config.toml
num_hidden_layers = 14
hidden_size = 160
n_experts = 64
experts_per_token = 2
d_expert = 144
d_shared_expert = 0
hidden_act = "reglu"
moe_layers = [1, 2, 3, 4, 5, 6, 7, 8, 9, 10, 11, 12, 13]
router_score = "softmax"
normalize_top_k = false
routed_scale = 10.8
balance_loss = 0.000181
balance_bias = true
init_std_router = 0.00624
lr_router = 0.000531
vocab_size = 2048
norm = "rmsnorm"
norm_eps = 1e-06
tie_word_embeddings = false
optimizer = "muon"
learning_rate = 0.00586
beta1 = 0.95
batch_tokens = [32768, 65536, 131072]
max_seq_len = 1024
train_tokens = 342400000
max_steps = 5061
dataset = "wikipedia_en"
Below are experts of layer 8 (counted from 0) of a mixture-of-experts language model. Rows are named router (the router's row for the expert), gate (a neuron's input weights, with its number), up (a neuron's input weights, with its number), down (a neuron's output weights, with its number) and show model dimensions 0-159. Each number is 500 + 50 x the weight over its row's rms, rounded and kept within 0 to 999. Numbers have three digits each.
After each expert's rows: a language model's description of what the expert responds to; "mostly gets" lists some tokens that are sent to it at least half of the time. This comes from a sample of Wikipedia text that the model never trained on.

# expert 58
router:526451545540522503474481529510536480512492424578604520572612399555509556496488460461544516500499491482444516457601413529434447487519524491466487558550555599509486457584551486459578525506497591421521454484483454461528558576542583522449534404556519525511468549536481462471594456485418556509518476477411501561443502508550493537520607500483444541519565499588535476474559599571469458466499529439524493451442468534464535533471485515541549381444552603571469627531541476484492530572449423
gate1:535480520456570492468451529516593420391531491498485426586450477515520513455506549583530514621503508446490520548538436489509546475460540459423317570469506614531502463522477528413465423524518466511453510471559551452444459469525516604416527403553412508488487548503558574468497548495483452443517420519424487430436440512486568533422541516527455492468416542516520396430604511492529367470425495516517517562490540467540481474467514523565479484522508476459511455521505505540559482578488511
up1:469518551392541604540521478446413532495418535513532501615516543482477508529527488491644468515556491466526508503541437487462500514516450466493562426444482483479546513379534408491509543550509470454593575513390559566389508477553468538546447586456433402534537548463523449525474516513521570595491405539558498421548534478445533474576533585432523479481443516509515458467496474500484522495464465535526467468556530534542533535540468403474461505431386454468494442531473429479620456510448526
down1:503524434484522536433514522526524470529397507563542429546520464490556513552458477573513570554486471584467507461493471529523455655528445463382495547544478443498466561562401522448494472505420631461461517456558561474549506429437486380507421454537511526461586454556567548475496487465429487523452464526499518569538573413458552518537447530512648576604485543490488499535473541505480504514521556453572572542451517449590473511507526448532565491394494522510449481454431459469526499458484496
gate2:501456552447413481526480575519421592534502477413469440544509430567461470479541495487548566475481485422555411514567542613427437437498461539466521520465526503530534523555558485529403499530487546520508600427496442414450517539575525487469508456498462487497489523585525476608510523378418493452514604579618529557400507475564528501466569533483501552539493437456513555503550432524452494403439582465546507540491396550511453485436542483575513535474519529565480507500532466447458507597509495
up2:548553496530478532395561472507467513466455486536525582477547494465440446557576564517581489501477444553529556514463540444445432480484523371379533551526500500499439589533490503423486454544478494493486436507525583497510451486367521496537458500476518457397556427518564506475499458530585497516517446538486500509456527474535448439481511562464451437490504413517509532577519550492484553520554484563530605530463562554545516451482438616398459506634513529443607444534445511483562513624510449
down2:576570432440538520517444400525519415449613540526479512520540456468582555471521508542505504568549419493437612541428519559535578515593516488512581577475562499469484552550463405522531489504542435503544484583461530595517528467452494583440599553486468465511497461500552508486575539528556457464542502541529437430486563473536493479523413611482488523519463549542432504438535524420608489521507464472453542551537453558485506510490487473539455399487560526420662489501478520464500538482425509
gate3:505424538504531480523402575493512520546543511498469509531472429464399580471455518472487568426487513500489442463616617577481429492519445569506576522560565582543561472488528484546508427444464609460548534516513401447467492498453586400555536546522503549418514444522551493503471493469390481517536459475494526490398577470513514607519559438573475519517589487469503571549593454523467479522453537496527578539545497508480492508489560502565402500580515506566601477458478413492487503530583538
up3:489513494479406557464643513506485580489507497432462460469556538511583501462550583582515416471552534584499429463455485500528547516585550452430484480516534503442437418503522513585486551556458472495542525455495544508493447491511418443486510532500481395476560526448516541429453469607583520469474478445498485468562519577461466523531411471531587594505383536483631501503528512558553553480469461576513506503466436598451443463462522470473555422528432455554443423476548566538571532435487494
down3:512532584495517436431531461526479493462491581562410508477501487661448530525467493512456468533465478445541528511540538543449466532513577489492463477532499507552581455545458518543516516540487482475467395538521426558564464508438520603572464480509485456402515542508474494557501546477438519500423520544464494450425449530512358537505473435502595551544380512436491491471500439463438608488477399473408513491586464589498483538539503566553474615534563465422609497528508536458473440569469523
It responds to: Prepositions and particles like up, out, under, back, along after a verb or comma, and prefixes un-, bec-, suc- in narrative.
mostly gets: " under", " along", " up", " out", " back", " since"

# expert 34
router:463508539566476486533533505431531521483524566520531472507475466477560493510482499538502575474548438532553482548435497519548395530486470554498540540517561414480476561475479484428530484533445651464443529581435451440479433571438509543482504527442473540565473526428500423546541490459605552494414477473417477547456556427467476503526544511581512500436441430598545519487541551539524459585541515536435478541418460505423432504601407608566593546567494557503618506423490542496526438473554481
gate1:470594358514436440559542449579446558471530530543498456530485508371512575565541492470530433490402434467460483451464552467593466523440514479486519514469524458465456495437492486537406501504478499475489480478483521556529523436525585478485482569535452397509523392578500438556490479467511466534507562495460439473456441443443470554504486415547494525392488513444486553534475445474522513576540529538411592435516528496430455603536482582443516478578515471473532560486551575496575578545410577
up1:469459499452515498592544532496479492561540456493488495417550542601542438435509530533509525516564450523470495531443560475469428595549484477481369488457459514430522578577529480570474508582539547520494489577469569489516562431384593492557509375491513497431530530542501446485537415522490499420482549588395518480456463525617472498425439512430472499551567448507552396532550524497520594487477503503601490489448519571571500450524498579569476445553477525491485491462472571558453546557516439
down1:468571564524632522511524484421439511413440522521482479497480471449501479383476596480546519464449569521463517439518451565448532511569515452523522524494453493568493485520522499500506551487490497473513509490558535488456378569467445535470464560465464488590389471445651437504531492512509482531570510528560535494437557542443583449550570507546511512555358505451524598417481535580488412476535534480530466476552570535481395549485570551461497576459456526498550413434477464439524553562502474
gate2:567491509514488411474533568552567476513470568458518395544573544509517607505538450468398603540559383512598548535491461497457508521507514539505424530419541464542445446449498495509441541560448475591443529509541413513430553471469413522496466493535433428553475586433538610462557574465553464492460468478485428497433464510504541505552567467558520555522559549433550487505551526623523478493415453484436406490496493555383523538481507590507477546535507498503463567483529579549503475477495489
up2:516570555591565471592518481550397432482537529590561487528495436509503469433498508471426546537444502448514446499557520529488477534466449502560442516455464501497509485589503570465604464462568580409555509502456508382483553508582503430497476470487523538533436418464410422503513426529503472513600575421501488526527459455573540431485497580442553475563569534508504594464520518475468537553588525502546543515533424545516476542573491471364463456454538541446461458526457585534446480461474403
down2:554440489478555432475512547431443446517523439523484615501494529565445517545431441607498421438439573534497462514571438588415500438411467498603496506486466507502513488502523557428537476582601522511460409414483507505407624544515487435548470461446476534455440486453483475416457452433422457440523487556537567543476415541518455474543481493496528535527406531588519544538590460470502484523426520459516542420461505467585504489552544518523467459598463519545515496599559479497523483463435487
gate3:571539613519442445487544512460552468512444536527602466508484490463440501546562489444513532462505500447496497663467552540510583485509545508552479534538503561572556621601507483413538505470552472468492554544493499496535515525540500491523534467490474450526466439411466388490451504484582520446487493463593593542549465461534448529439500500496532537576444435382484441535469515524510577556520507507520436534551589513491476585543609461610563558520409468534452530411493446478537454506412496
up3:485554464425531508513504438440475563489360428520479550489475467573537502485488424491499556534429441549498499446544533472522535477571473579509477487530509601495491517464499464519488526608569418514407559514477479494525515485573496535474405495513504489455435562541487524552523608487447559543555539484520345520494496546516466523478549471466431463542489614501498509488542442441477449381538525529527565564440419372484522472530463433470477413422505586519538564588586429478459526516497417
down3:379511553495433462554502480549515407579423417480535489532599404466503450542496483436480549447470502565445479500475516409593430553442522432486530544495502390492490496432423501440535463502424511475536450537483503505506465561552529449491527452477449394509452474574550499524518496485540534485441576562494559428508537517505550477509496493520572568501439365573421515545513470374449473521482531550501430548488442460514507521532542563497541479564480651466451467493583524496602473447447495
It responds to: Last pieces of given names before a surname (Robert, Edwin, Roger, David, John), and colons after infobox labels like Parent, Succeeded by.
mostly gets: " David", " James", "ael", " son", " John", " George"

# expert 24
router:500553428522506575404510590484454565475463445527403530576583472465530469558522474468575545524433577511545502463491580443519400459470461495539435459569581530437469609476521476473610429519442522525575479438498530540526523570452543486402555537519490583489520573579536460462481525428546464465484490493492423490544488488445410515449569515461528510457409524529551490468561562568494572493439513523520500533504446493516453439567543548441585552465551508514436489471434528580450561558567603
gate1:560540532431532563564501530380469430512392541514490516467545440560499515528538531493421542488441587472498493577486513496508424516569477534485520511524384437407414570495502466511449501409490469567506514437447538521455480476524503498352490523523500433546570556524465534510526476529496369471500526599548365589528529509423513542463516510562504543548539498560479512509580474541520446451423473556523506486506527532428522531421582507516463609592424474484529471530518504490462423542599497
up1:532440486558560570411487538442597441513439508549482513419506493548512497551490592492464444597457493480576499483407409448527532498468469396507520477516462566498510471487447566559540437501474513483548525484531397506378512497468469500463442526519466558481561466511561439496491454533538471484559525545461425536479456457413470502463539440478450519466484397532501581398406619555487567589510440453564409463424487498534495427497462477592507568595511531528512512545536493490506424548577575
down1:518457503511529546425492522505459525471416458467417509532523415528419478585572388510480542413551551486461537564502591496524507452466557498457483518518614612529490493606600491533508555479455507500474571439433482555534418530517526539511521452443453546477446564399513491388536411534488463470401418475507590494530501420547548497515523492515507441486504642419473468514572539484490463498543518458558508399485451466531502487497432525496542487475530532457479469414544421604465438481542462
gate2:390518556434552509526516530602441533526547611579536619521529399520492481425572516499586535549474430443505465595501581529532538465548466503476481554602503591522537513564442545507542425485513567412467529503516538443513538611504452528469478539417511513577591448481484507504513536560493494416362563579465485545532451576504515489560492509515536502540489462471556536528476443510442478448556515442454463436436497485575577543516492513489563556484488525546487461543575542519597536511431504
up2:526537481420415490426438562428465420575533462581526536481474444613525542462558533540536527512493607434471502446528525556559471504405492511555574471571568523500567591418564542496529480486560578491449520489435538459504537484490527537425489506548476481479533531602531445542508556496487506460499554538521477510474552544592538494463515511524437540409399531492491563453507498560412456536516426503478443499433541437513454321620497462434475526551497475503538483538416549496462476585469513
down2:506430453523432401538487441448411528521466558467565577502481380463489465504491526533417473492511567506412431549458470432510459439528593576535467653508535551514528470458460520614574535483483469479422537430576505587556481566482499493401528505563428514522520547551520525484499544489563444482413484481577512476594561584469527594464455459438533493505514507479559560600513515476525474526513557408494459489407532506511640466496532499468535434463576458507491519550539497520511526520526509
gate3:496567589511523470508498398469554524569482450471443542488491461589523452505458548555533563437541494556487435626413446474506505455512499562421470414494527450474531454524469506560547536410558496541520511442452570533537550516486466461524491510573477570565473562425486454569445550408525638499533468581475599509500512510477502588452470498519587530440504548555457446499548506406507581505544440490581563458576483443514392440538497532468539474535499475551435519475471649501460510441510508
up3:528435500521528580512499527511394448518517468482509482483492516400495529420595449370425438520502527423517589427609481498516507543522496536518576548467484580471512529467511499535457469575444477429536534566656478491495418421499555543519556439427474451479537495573529506423544503569483410475481510443520470519436520456528491457539501507483397499520519546491460571527418459522500526469468432539410523518364554543553519517492505522545550493433503504482524537608529365495550464579467524
down3:559404576557510546406456575528507502549496469525478558465565533442574489432480566447635472491571553489547502431516550496464431522524373494498416494512546575450570587502482453482449559465455454484483459470532484474490494558494436474486541495396497496550520386541534532617516469478542510469500500491563495464431460554534517576540428487438451507493546558487516518443489469494476452484551391500579507537448587489433520584522426501619510391546520510489527493561545579418511558534480549
It responds to: Articles and possessive determiners after prepositions, such as the, a, his, their, its, in phrases like inspired by his.
mostly gets: " his", " its", " their", " her", " this", " His"

# expert 40
router:515482508465586488484420535423558458455446463451523515444497485542462460493517538533576480436509539401517543458470385555580511431525536475502414359482520531541521442486482514483452434499523510577544498422475529465511458467552414437414494487633548522494538507509562385525525445487443483455491594527495516508430592458516452464482398510608424476526517479512545575408499407503507496481550463559540540504519562473594538432479517508447482568485494495542555426561390463430498516436466501
gate0:452477457519500440549479473503470441502519472518503489461523530364505523571537482483573465437386480504598481500522412525466466582406575465468503458522383526530439483569607487408446467489433574534559485484483549442521487527615495459525516426578507509451583530538522448509575453517451446512551496455485516487529500532552523463442515559578528398503502526475564493578535467562445481497568487451488427423549507497504484531407525509453498614603539436502570456494543593612549522518543480
up0:466507451507521452556572450510485472517526606443530548484498467469558529479515579506471545550482545467451397537486513486519494507501574426621501459490484519387518462456489523319507486515543509499427450510523507486446494445523515436535420487614658468461547475537547486486469514494516525439479464493478495487486430502565519424537524464533486573528462508449488406552511504450538518531576451529514438563466520504539527345445593556535491519569596469448518586432433521537443544486396531
down0:546548543582457524548533455497538483492506592437525584497528506440465499478527497465446485499516396441494356470481560416464521462567484465563565471527495458517581423482504449489403520363510539569531453515485449475450483505481453502518530539552544498516536442483518563495516424440557549508409483513524507454401552510538511571514539529547482446523432507500431473474489481510520473489452480437574441570583430385453360458485596439435554532525477483585582498443481482538494638502532491
gate1:471400484464499428521487445506542492459453429411481554467505535461452524580546517501496521428602439458567502565459491521615534446515489493488418411495518436549460461457449502451553569420537509504446405596521447503513549568507441505479534456465571537433512449374493415557463468468523449474471494517499444459419524465483448442420551533547418513620568584493488466421427421456546445505519429498479531517484516469593603464500476577507489494532593456449488530514420490527548539549511486
up1:506441456569612479539488479501548465488488470412418548490432488409453570527506538545535503457537521541498554530508475591557538498508466561488545476508539511467458476472453491454484568459471500538432496508512457410587498538439499512488407543539582564469597540563536432513477485487493486433448453511530484512549477525462432429411506555572492478578551588457542561514393410548444461494533393456485500436459507535517388349476438467470518433560576483464586525542507432472576479520558422
down1:503463512489384439547456511492449508404473466427469482454440473491413407506509572486517454506558482504455500489509481498576562467580514444519509497477545472441421454480528420492446520618595481615495486482520481485503483514564523463496568457497551516488469513538519518431475456481568528452539536483552386475511504398470556476458534653511431445513570555444505387428553585415464484495554472497509453496548600429470457496559473451453517580393534607480489496519530522519474407476431511
gate2:571483510551482463448441463583610419521521583473452420559472447425474524500539554577531415447480514589490479408500422452550518462590551526561544520495580539535445433491497564497497473512505523365533526492398516453428456540502416467480440438458537609545442444495491545440557505510498530552464555402411439446478464483585518507494512515511481474479436532625485473474532597486439507463457555518526542555572487481465523481523489592481478528563620501554456575513484502479523530511454486
up2:484445502447495487490495493470535482512513537494551551534531538455499549506551561523385433554616493483494502469522483426460535515513471523399433380522591547491563540470480477530508489413486540599458505504549523480534387533563594454532449557511527497491554500502516499557505557537464422470604513444601467566539457496494505403460482497423490476530491394395523515490548536482569486504450519487438550508455481482466397487546472526520543455460508428396434387408421498552385502502429578
down2:424513518507503471545499527451441560483479403454590571594527440440612525479594448412582547568539533486509495544488489488460598536523405491425588578488421496490411498510483585464560475479444559337521484530492483519476513472497473487558400474443467435446526422515498461472455533444508587524404379511494454470505491434555482490458543581591545457416486446493517543498508505463536457471518437409480533490496510593500483584499561518501518520479491497445532539465523480484504567458536563
It responds to: Short lowercase opening pieces of common or scientific words, such as e in equilibrium, elements, se, n, sm, num, in species descriptions.
mostly gets: " e", " se", " n", " sm", " tri", " num"

# expert 21
router:409503511499590539456539509472518436573447426462461523548394441558444532543457541516566458530436569432494523502558488580553420543439530506497540574514537506458485496560516454509437558477573523457530535482414482501475495488486488421425489364503429467529434504459484565570596394480496469546542476492452572560550462529555492479408527413456489596534525560572505582540542435469473526499530530509554460466446523485416454481456540479499545516414530516558446477547561447422560466627442497
gate0:543438477572511470480521570495455434432519583475483489439432516532557554553478510480538468501580471418485516418576450460481564595530532524455513494441452573572528554517487477540486483444502544523524546527572459404554458450507518518402431461554566459471484505428603510560565583659443520485470491644513498426457468446550472508484498625521395530487567497569452459502534606448472460482487500453482538463450568502443505559520491548536415537568489506508466459543526532508519419475464471
up0:466586425514472454430463513505467388518575432444449550505487618404493434581587518534521450497477513555538487528463541526537544568466506561517409486437541506478488528551459507458515575536581474482467543527543469558553490530457452597496394614439473479488506453519485466560435527555469484506471504492596464524594478609547507549476562512523498530483489477418603514532513448519437620557626492548514494502521480440493542469497502517540495468586462442509588440493550505434477433454437420
down0:472555520458494587579503505545546446597480571475558474443436424493362545484520439532517526553514570445557513429399515503472432553465592503355542473566473523477475499405399587499552451536444484446521496599486536518542540531482602502543609514460514529561467513575497486505472482440540492485495506463518552563396486507529594540487572604451492517498503519486496469394592449496531481485440549492438590515468501553571491480496506497481558568475473449503545558542495471404514511514490532
gate1:477407513483591577484429522519564471542449461488505493529442427516424549549532507459559540526532472467531491474502542494568437390531464540394473464569430519480526430416520537506403498465516394575390503498526509437519446528552476470496441508465621485494500449512519454523566567446428518458533552540483485550536469609452444489479452478570512478521465583428499492479546486482615435502474578534472495461537517548615489576435508508559421443539568499540529521486639504467450434467505434
up1:548594524472523488550475456534516464348528521492482532471516482464499508495535489505437427513543554510612461484439581414464458452524447431424565520533527512502523517535543470516430400461491538565510512489476597466459516445453561487558522490504498511357541557519543360515510441495613565536483429442495479527507503442492489432421478422394486551558483486506633514403586489453544514498374462525528480376494492457471530544475493585483492500509514457495495522467492535472467405512474520
down1:447520416537519473563526412511434502430588513640519343477458515499475532394430518529580521519371436446391487470457559506517427521503465514514487494413472500480525520570489502491520501490444330515461497443526527511542533572516509510493621507533598460486455431504452507476552420480537502467527558480541485508447508442465512458471533493558516492501458492552497512441442548556465487434432484460509487538492572570455544536538466529573537533536432469552572522468476403549455496445403474
gate2:563434542443631564388510490412465480423537512482517474450527522525483416566522419470541602453518584502541456551496522519479508487472414415604495477497472459527506575511463502522467515406463568546473546529490460439586417531430483473436450516464425462520424485480577434494484563386545479419563522535559408445460541582487403488463600570438502515540489497575563517552508448524486550547471477462467555476523537541517503511489536520518549537488477522481540533487409544483390417521519465
up2:473553550555417503486453525479529525536501406522458411542563483503500521474485489483480437516496520467545480452525464512459580561418485465468540555477384522526562474533478506521493542468478440445519457474436439519631600552454405476531556405463475505462505526422479520509508531492417596535493539473452542499510502450482509549540439515557579600546494421505498471404444431540456492501503608507549505528509628446485498500463422538474608375421651491532471478422534502529550486505496430
down2:572530519458535522450553559404542428464583482485548497499457481497568484514488482405518429471491489471391558432524508500583500477522493537473495608548493547422588479472475505453506516465459444478510421487531530551456439501535518464473537553582413491544492585397501545444496551550564562534527507506505490514501537485478488466624428474429479445518572440403549415439503634518585525459521466600500474523460462533519593520433480569507437579550436515433534587410515556455510429513540507
It responds to: Joining or opening punctuation such as hyphens in compound names, en dashes in ranges, opening parentheses, slashes and quotes, plus mid-acronym capitals.
mostly gets: "/", "&", " '", " (", "{", "==="

# expert 38
router:447456447492545520438471522550548557443422503505393426604464542477492429441500438538443582559414520550537455440509530474552466495437482525489542503421639504535539449455511436488503594548460562465452401510526516572494568486447462610474494493470540463453422481494509537572517467522515507379442561444533504514540552465524456509450511486487443488487491477480489483385585544396461469505482550539480505517520442460495520481582546500500480541526378425463553518503453624511570549571579528
gate1:550454533559509498428462427499494486512499515522508429522504519558509503442484493303463486581446452514495439507592421445447466496444508518486560422482581469523511605472490478520600558522612528579542489513525526514482529694404541476462535500543467479519494474537552603521524516538455426497503498431452500445462453477498532463521458420547490538472543577454515434528438551558572554471458580517459516490455505494574523532462483538546387482491534555614450520489497502543513554451521444
up1:502489576415514525398536502476501538544479459426462519518466540583467540509485516534487497537417504466485415471564420516518532640487465488554588502528463525506476418541462533535543467438528479454536506604498679512470451567532530484527530472480464543477465558466478477502467439515510436524602504479483586476497562454539493513421554460456512448595484541401514448471443522496513456388441518402412511471610543550574594454465556447519477542395493466516447466524554468474559452502456543
down1:489404455619541539449479552572579483586520570565480544519494561438576543423607478525589595394536412474566410483504544478431438479519445508547538502393497538530525488540463447450410405456404465482517517472532526466516479547557490561472493446495442519540465489530497410554542542478464523520496504516450452548500484562527491470531538438555442501513514536554463520464554383457489462434504541439433559537436454464550464520525515445559588510460499565552559418437528465502530537585497542
gate2:549602465487504456473435518478543565497536422489561482465504450390383474551478430516498547625474490485528490533420580427465516433535537519420504494435558500490525571513569518481592496490511500469437506618427497464453537478434466557469549467518430514509523484517467417562514490577571536547413491384476455539441416482442549494460541484430524394427551454475529456532518489496572504542487398492505543438555532470421488468519538543460506414422532460460560446609532565501493458482558503
up2:477458566585449496516507507503466455481513463410441534573467474502498552498552511572500409508460496571481482457511448472508616526556410484556478461485457499489425495458537501508403490478517395509582512518576464440511489502567468470511504506508488563494574535505505594371459539473513566460463510501569496576507457426455432456460466422498545573568481452563457613447496433526438579500434619567545450532599504480538473510456503486546476484485511365562532478470464541438557577422602502
down2:442555423647482427416548478404397571526573542509532451533493461433507516462495503489493449464504493496432500433531530489513554547496444526435492543561541455573576477431522544540479432534462499433419484537479457484495473483454457504568517474411424452498440460448448535545520514424552458537546371586481404593491539522568457458550483483507421471469481485587526429537507423568574440535536534488495521532500579451556572476457527484478510441495536483445400470594480565551439560471488539
gate3:455479546563517471504410519512507492539547515475538588613560448474541396510453455478438543430474554450431533419479503462471515392548441464633578478468444486487492455561416574569509484487524530542484529552505553573539547475545507453502421510534489520519582523522449478532535531508450521455499443352537509454459591492472572480486632527543516563539451451436506577411543587519504556480445549526500502470479472416490548558589537464549568563557515501509441533585429505530531519460547483
up3:403470640515545505560539479542486444499464522602528535511432508507570579472559597548512555451531508512471429493460541450522530455527456553539492515508585484526478475510553477493510478509648568491562566499498607487471407478506440517546461549564517513492465556517512469474501586518658470364589536518494544529525500517515491542580455548494492535511520495534461428468489420522470506550414476443462509472517510486545408520465508532606453418581536468521483482573456453571507514610537579
down3:452502403419546515648536467501511450477485660477509495533509514513474457487419487497528447550453407455434523528575542477500523590585553469487493447548512470516478473595550479459509423496521579466424589537566535466541483473614497459519526462454478547513506491522454490504442505434468501538532554423386491520458469463537508474582530590468562557613552551462504566619479483480487478510499532571505529540495470447406433496468499412494533559481524545525446461433492490439420471424498573
It responds to: The word the or The, especially starting titles of works, plus sentence-final periods, colons and table pipes, such as The Blue Lamp.
mostly gets: " The", "The", ").", "\".", "the", " the"

# expert 14
router:552574438515528511504519478567418580468562449506553459551511494480517557443599463474564584533530459540448474525474604466554441480546548460540578563512583488457459494529527466464458551501449641543376434529545557443591562431505505563480517434507465492507577504452534515586520531538458517560549478493450541487464457484437492540538547458483556481457398589522531525470475559540540431573524447546485578566517454497555443468535425594500568472570507444453493567482453504415566450532463569
gate1:547524447552420427531529505494535483536526560478565525519489569526481498446445497486480493565548592399416556559482486516563600598551629494531540512494507555482463602538430460380513465468456490531482487499521361520566504527593466551509511493444486467392409523464545504497415500468470446532465477504525478589495431522504464474514495437527548515531515586542563506452411433378479546405531410498396525494493507445514486497425522447510486467496543533578573460490481472516518491439417467
up1:391453496531515492448509471424475420528550481506433515493551424518484475468452517519434458492442465633603439555449520437469471421541498491478460559529453473440498468451616448495458461506446528476512483384544534548534451488447515514505588518542476521554580502468498515510555518501529537508506439617448584441470539499459527505431537670546461559412487386519478464565495452541559380583528545474543505513516419550526558450558527457522533530418477539440435488521555513489522454553522491
down1:522464434435512521517534499558529539469526482497439485612500551569412485500558490527541568562512473424473478431521528470516526464486456403502458480477543503497485383505525578524495563348479411468489493497564621504442494580511488538488510457523486503490525428521574425352498398524488503561586460531413499553464519482610583518468489440423442558536580593476480398524523460500482495490499505574523493446526534524442437518463482542438486474650440503487482520507420525475500515453548503
gate2:515553546421612545582542615521482530482515542420462539635513510530501468562584537479454445494376426487465489474558523489505478472406494576507513473466454557455501472463480477515401483508486447471589543491475570433528429482544575485563478430469509524421469495586422486459543415461494437559602459492430432497499495549527452440485535561500553428526518494492565469555463417461502492527450472403491564477394479453533414458545479511534502485524546482569506564469603426470557549487523486
up2:560468486496406550464489479530475514504482493467557549504391530528491457439547479405541401513516599384535545442487475484482478457497504475599532454523475510400339531492580482480433543512535473543481484492448482491456493467450475477521524587567381549559559570505471575536423534497546481482555468481562555532437536511479499649442574482455484545464523495516474562624500512539427512392515496533467439529435519445519581497522507480567528493569502560528471553523542582538491453502477402
down2:473514496505537444555428542548462528503414505487495470512558548391451564478494473451443463440451494466528559488544498513543530498486466457493478631584504462609498432527506529540497633550507436568452511515573554432430495480627491503470500484464565494506511480530547505418522554489531516532574411507440470513522462438499561421439583359451521513576472502430473453456502508557461353541507541551488471506530409583404499496447542525450452503482472587499496512548480445534472380460507501
gate3:516397506597489539395485426490555515395499446578498503471475542503504518495500557541580469441510545644527514466529550469513542504562441448457556500550502522430481554498476549569491546528488486459359562575524401527480503453453404399407484393570521517511466479545545463537468450441496456536470433485510370545501515556531519503533478474474545482473496468447570527612558526581476445523497516498503428464432575536523502560486480426499488494560465486450490545465470487442509547433627501
up3:470471394430565534358487476391516597496475501439456448454523584434540526599538501552556540460532588517558474458443517493488554502521488416399536521499476383460468491502482535525485473535495434557522462553450446440468531442442436553522481602496458426443552507566468460477446486435516499558464433517662435546482510556517471560533471457472511440540541491519590536558555539561464481564466511526491487512495493452472575436550499507484459488479491571485460543446470514392441477467573424
down3:462504600515474532401562559438494551465513533562491456511559498562488529473515469579434413447432536549520466572491485441463575517469495504458449431488492498593484571588452514554463463493518452456506562510365484550439521548528517530489530554559517470459510490533476440541536523493402464451442399495433489510456565474577450526371497426503446501527485443547417540539420447472531589465546538484538466433449352413458469458470541409499518503533493536558524568539515462438587568516540503
It responds to: Subject pronouns he, she, they, it, and final pieces of personal surnames in biographies, often before was or 's, like Sirol-a, Hult-on.
mostly gets: " They", " she", " they", "He", " he", " He"

# expert 10
router:474468543464553518433500557534483431501512505580473485473549414470489512468526433473433598499567581559512444522527521481465569589539516478465457532400544475524556516559528525490449422520552439411475484501454536478484612526531429460550580513554495509560514579447549435444551455547436438415419477530515501461505484559450526440465428514513481596544522455506441430430478462443473517475453560563502618597424438516451442494586499463534522416460468413530475537520530465467558514544583382
gate1:499550562566508480459398469516483551490517560618468549534516470518436489546497518484545549431425519507608534502538543566441487566513425495474491403491520458490481431359515487414562517480557497452505501636442488511536508443437498435543527501566491454530377514491499539526564471454433483524475584483475439464532450496445586438533556428510596425458469463471504481471520517479519429517463542515450416438491436507396533545481496506570507443468544503535506443511517319485462520505576531
up1:481487491466588450443452498515520465444456536561449533531476421553382547427555516527429496541496487449531435504584437511440581571509523487538469525480515482472457435512502447435539477449416452428509486493415481507529509481483483485470594617487495544432455530462526432551480501489450355503479439456522532492489598457564549420436572519462602482657502474462432537544535500496488500565468432493546565382522443476481407484616484492447492464562493496509522442408495455511512562512508470
down1:581497575455500479526429425425487494623469560521519499456495509572561485509394527494439525499546517532472591460427561475501524559536392498603556542478527560484549461547542515473514462454490547583536424485485488526479476440407442475507554505455432504521513514539488435493467513558546530492627623550592472510512404555473510459491446458546577520519509585457504376548480416409464537480451532584575492515511465546529486467389397485529548471476485524477487501433470481535537468517524590
gate2:603518526557437588477581579560521545593525525515476447500507501503520544465464501449477582479516404522537518487570484524578528446515506475481446451411495402504510522490575611534494506498512469471480503449600445474568575450598455465451528473524442531465495602481531469590488559461557501447431514511492549453476500543493521525399518570503428470460436516525555516514394452584514556407547441566505568514475571490512515509590526522508543541460419393514475387483481410530500490577418483
up2:608526532442506581456502564451513588498502574545485438519503509540500535570458507503482554508467536392479517581439515550555490475522530422474383523496413493509416531576538515483543497453471540566491484478503442457463495429461525430529526506512415463512452465468513486557599480496510527486518416541397435475446469444462641465366426498544554538471542579584452482484409518544484501473479551504489527494564447476586594414421546470478563530476441495539523502521477501456598496514388549
down2:423633547450450462539463495423591411532478493466519486543581554518525395521504530468419487523592449595514453522645475458458502503526544488436528533474450407482364526516466605513473499505546458514491506513575482456491488510448428564550516439459551550425573449517428473496485442450407484462415473524536494495434531584453498506492477524477398597486433535562477494418408543477525569492550465501452496480515511517474534440455487491581555485526567503548467468550523432442505536490440463
gate3:523509463536474424502631479445571451559456568548458465509545562505546538535556589463555445557602500530465492458500468452561511550566418538493368447402529511555573589425507496547562539397444472434439501412519458494606515437557431480413474514471424475504564537549528494523472434448585490508553571538453567465595460560458580496488516543520479523449482496467396403517490524549485486520514509597460495525463489498491532482502497409521530528568488480528434513519532475503462514504507400
up3:544478491398595560422509484577414535511499447490490489519511549546511491511417525558479498465515600491511585509603499462514504422488587530526504569560486544496342505532542500483536506546546469560503528593496477536455518492522474572458502540508524491506476468479486473575487568634479505638409576505502456502419519493468498538500563488469475391431545435474597646498467451550496571471484429426541521505479502494534523576579511526468548481571490537521557432522506518466578533568429509
down3:513476452519520580536511439561549421557569529480481458480467363483520539461540480553501486476405603404506467488453399496537410513471453513529517416405565466558440537487509528585452523519572448436463553508560542520514491640473562440561569486591432543546500590508514499505531453501437475520414458448490466488455538532614478528452521480496546573473489574455442430555483430578498486511477466516570471473429554528567490536557491554436532538453460541476550484499506596435576439505512515
It responds to: First letter or syllable of words starting with b, f, th or cent, as in bread, ballerina, Third, Federal, field.
mostly gets: " b", " th", " Th", " ent", "Th", "-b"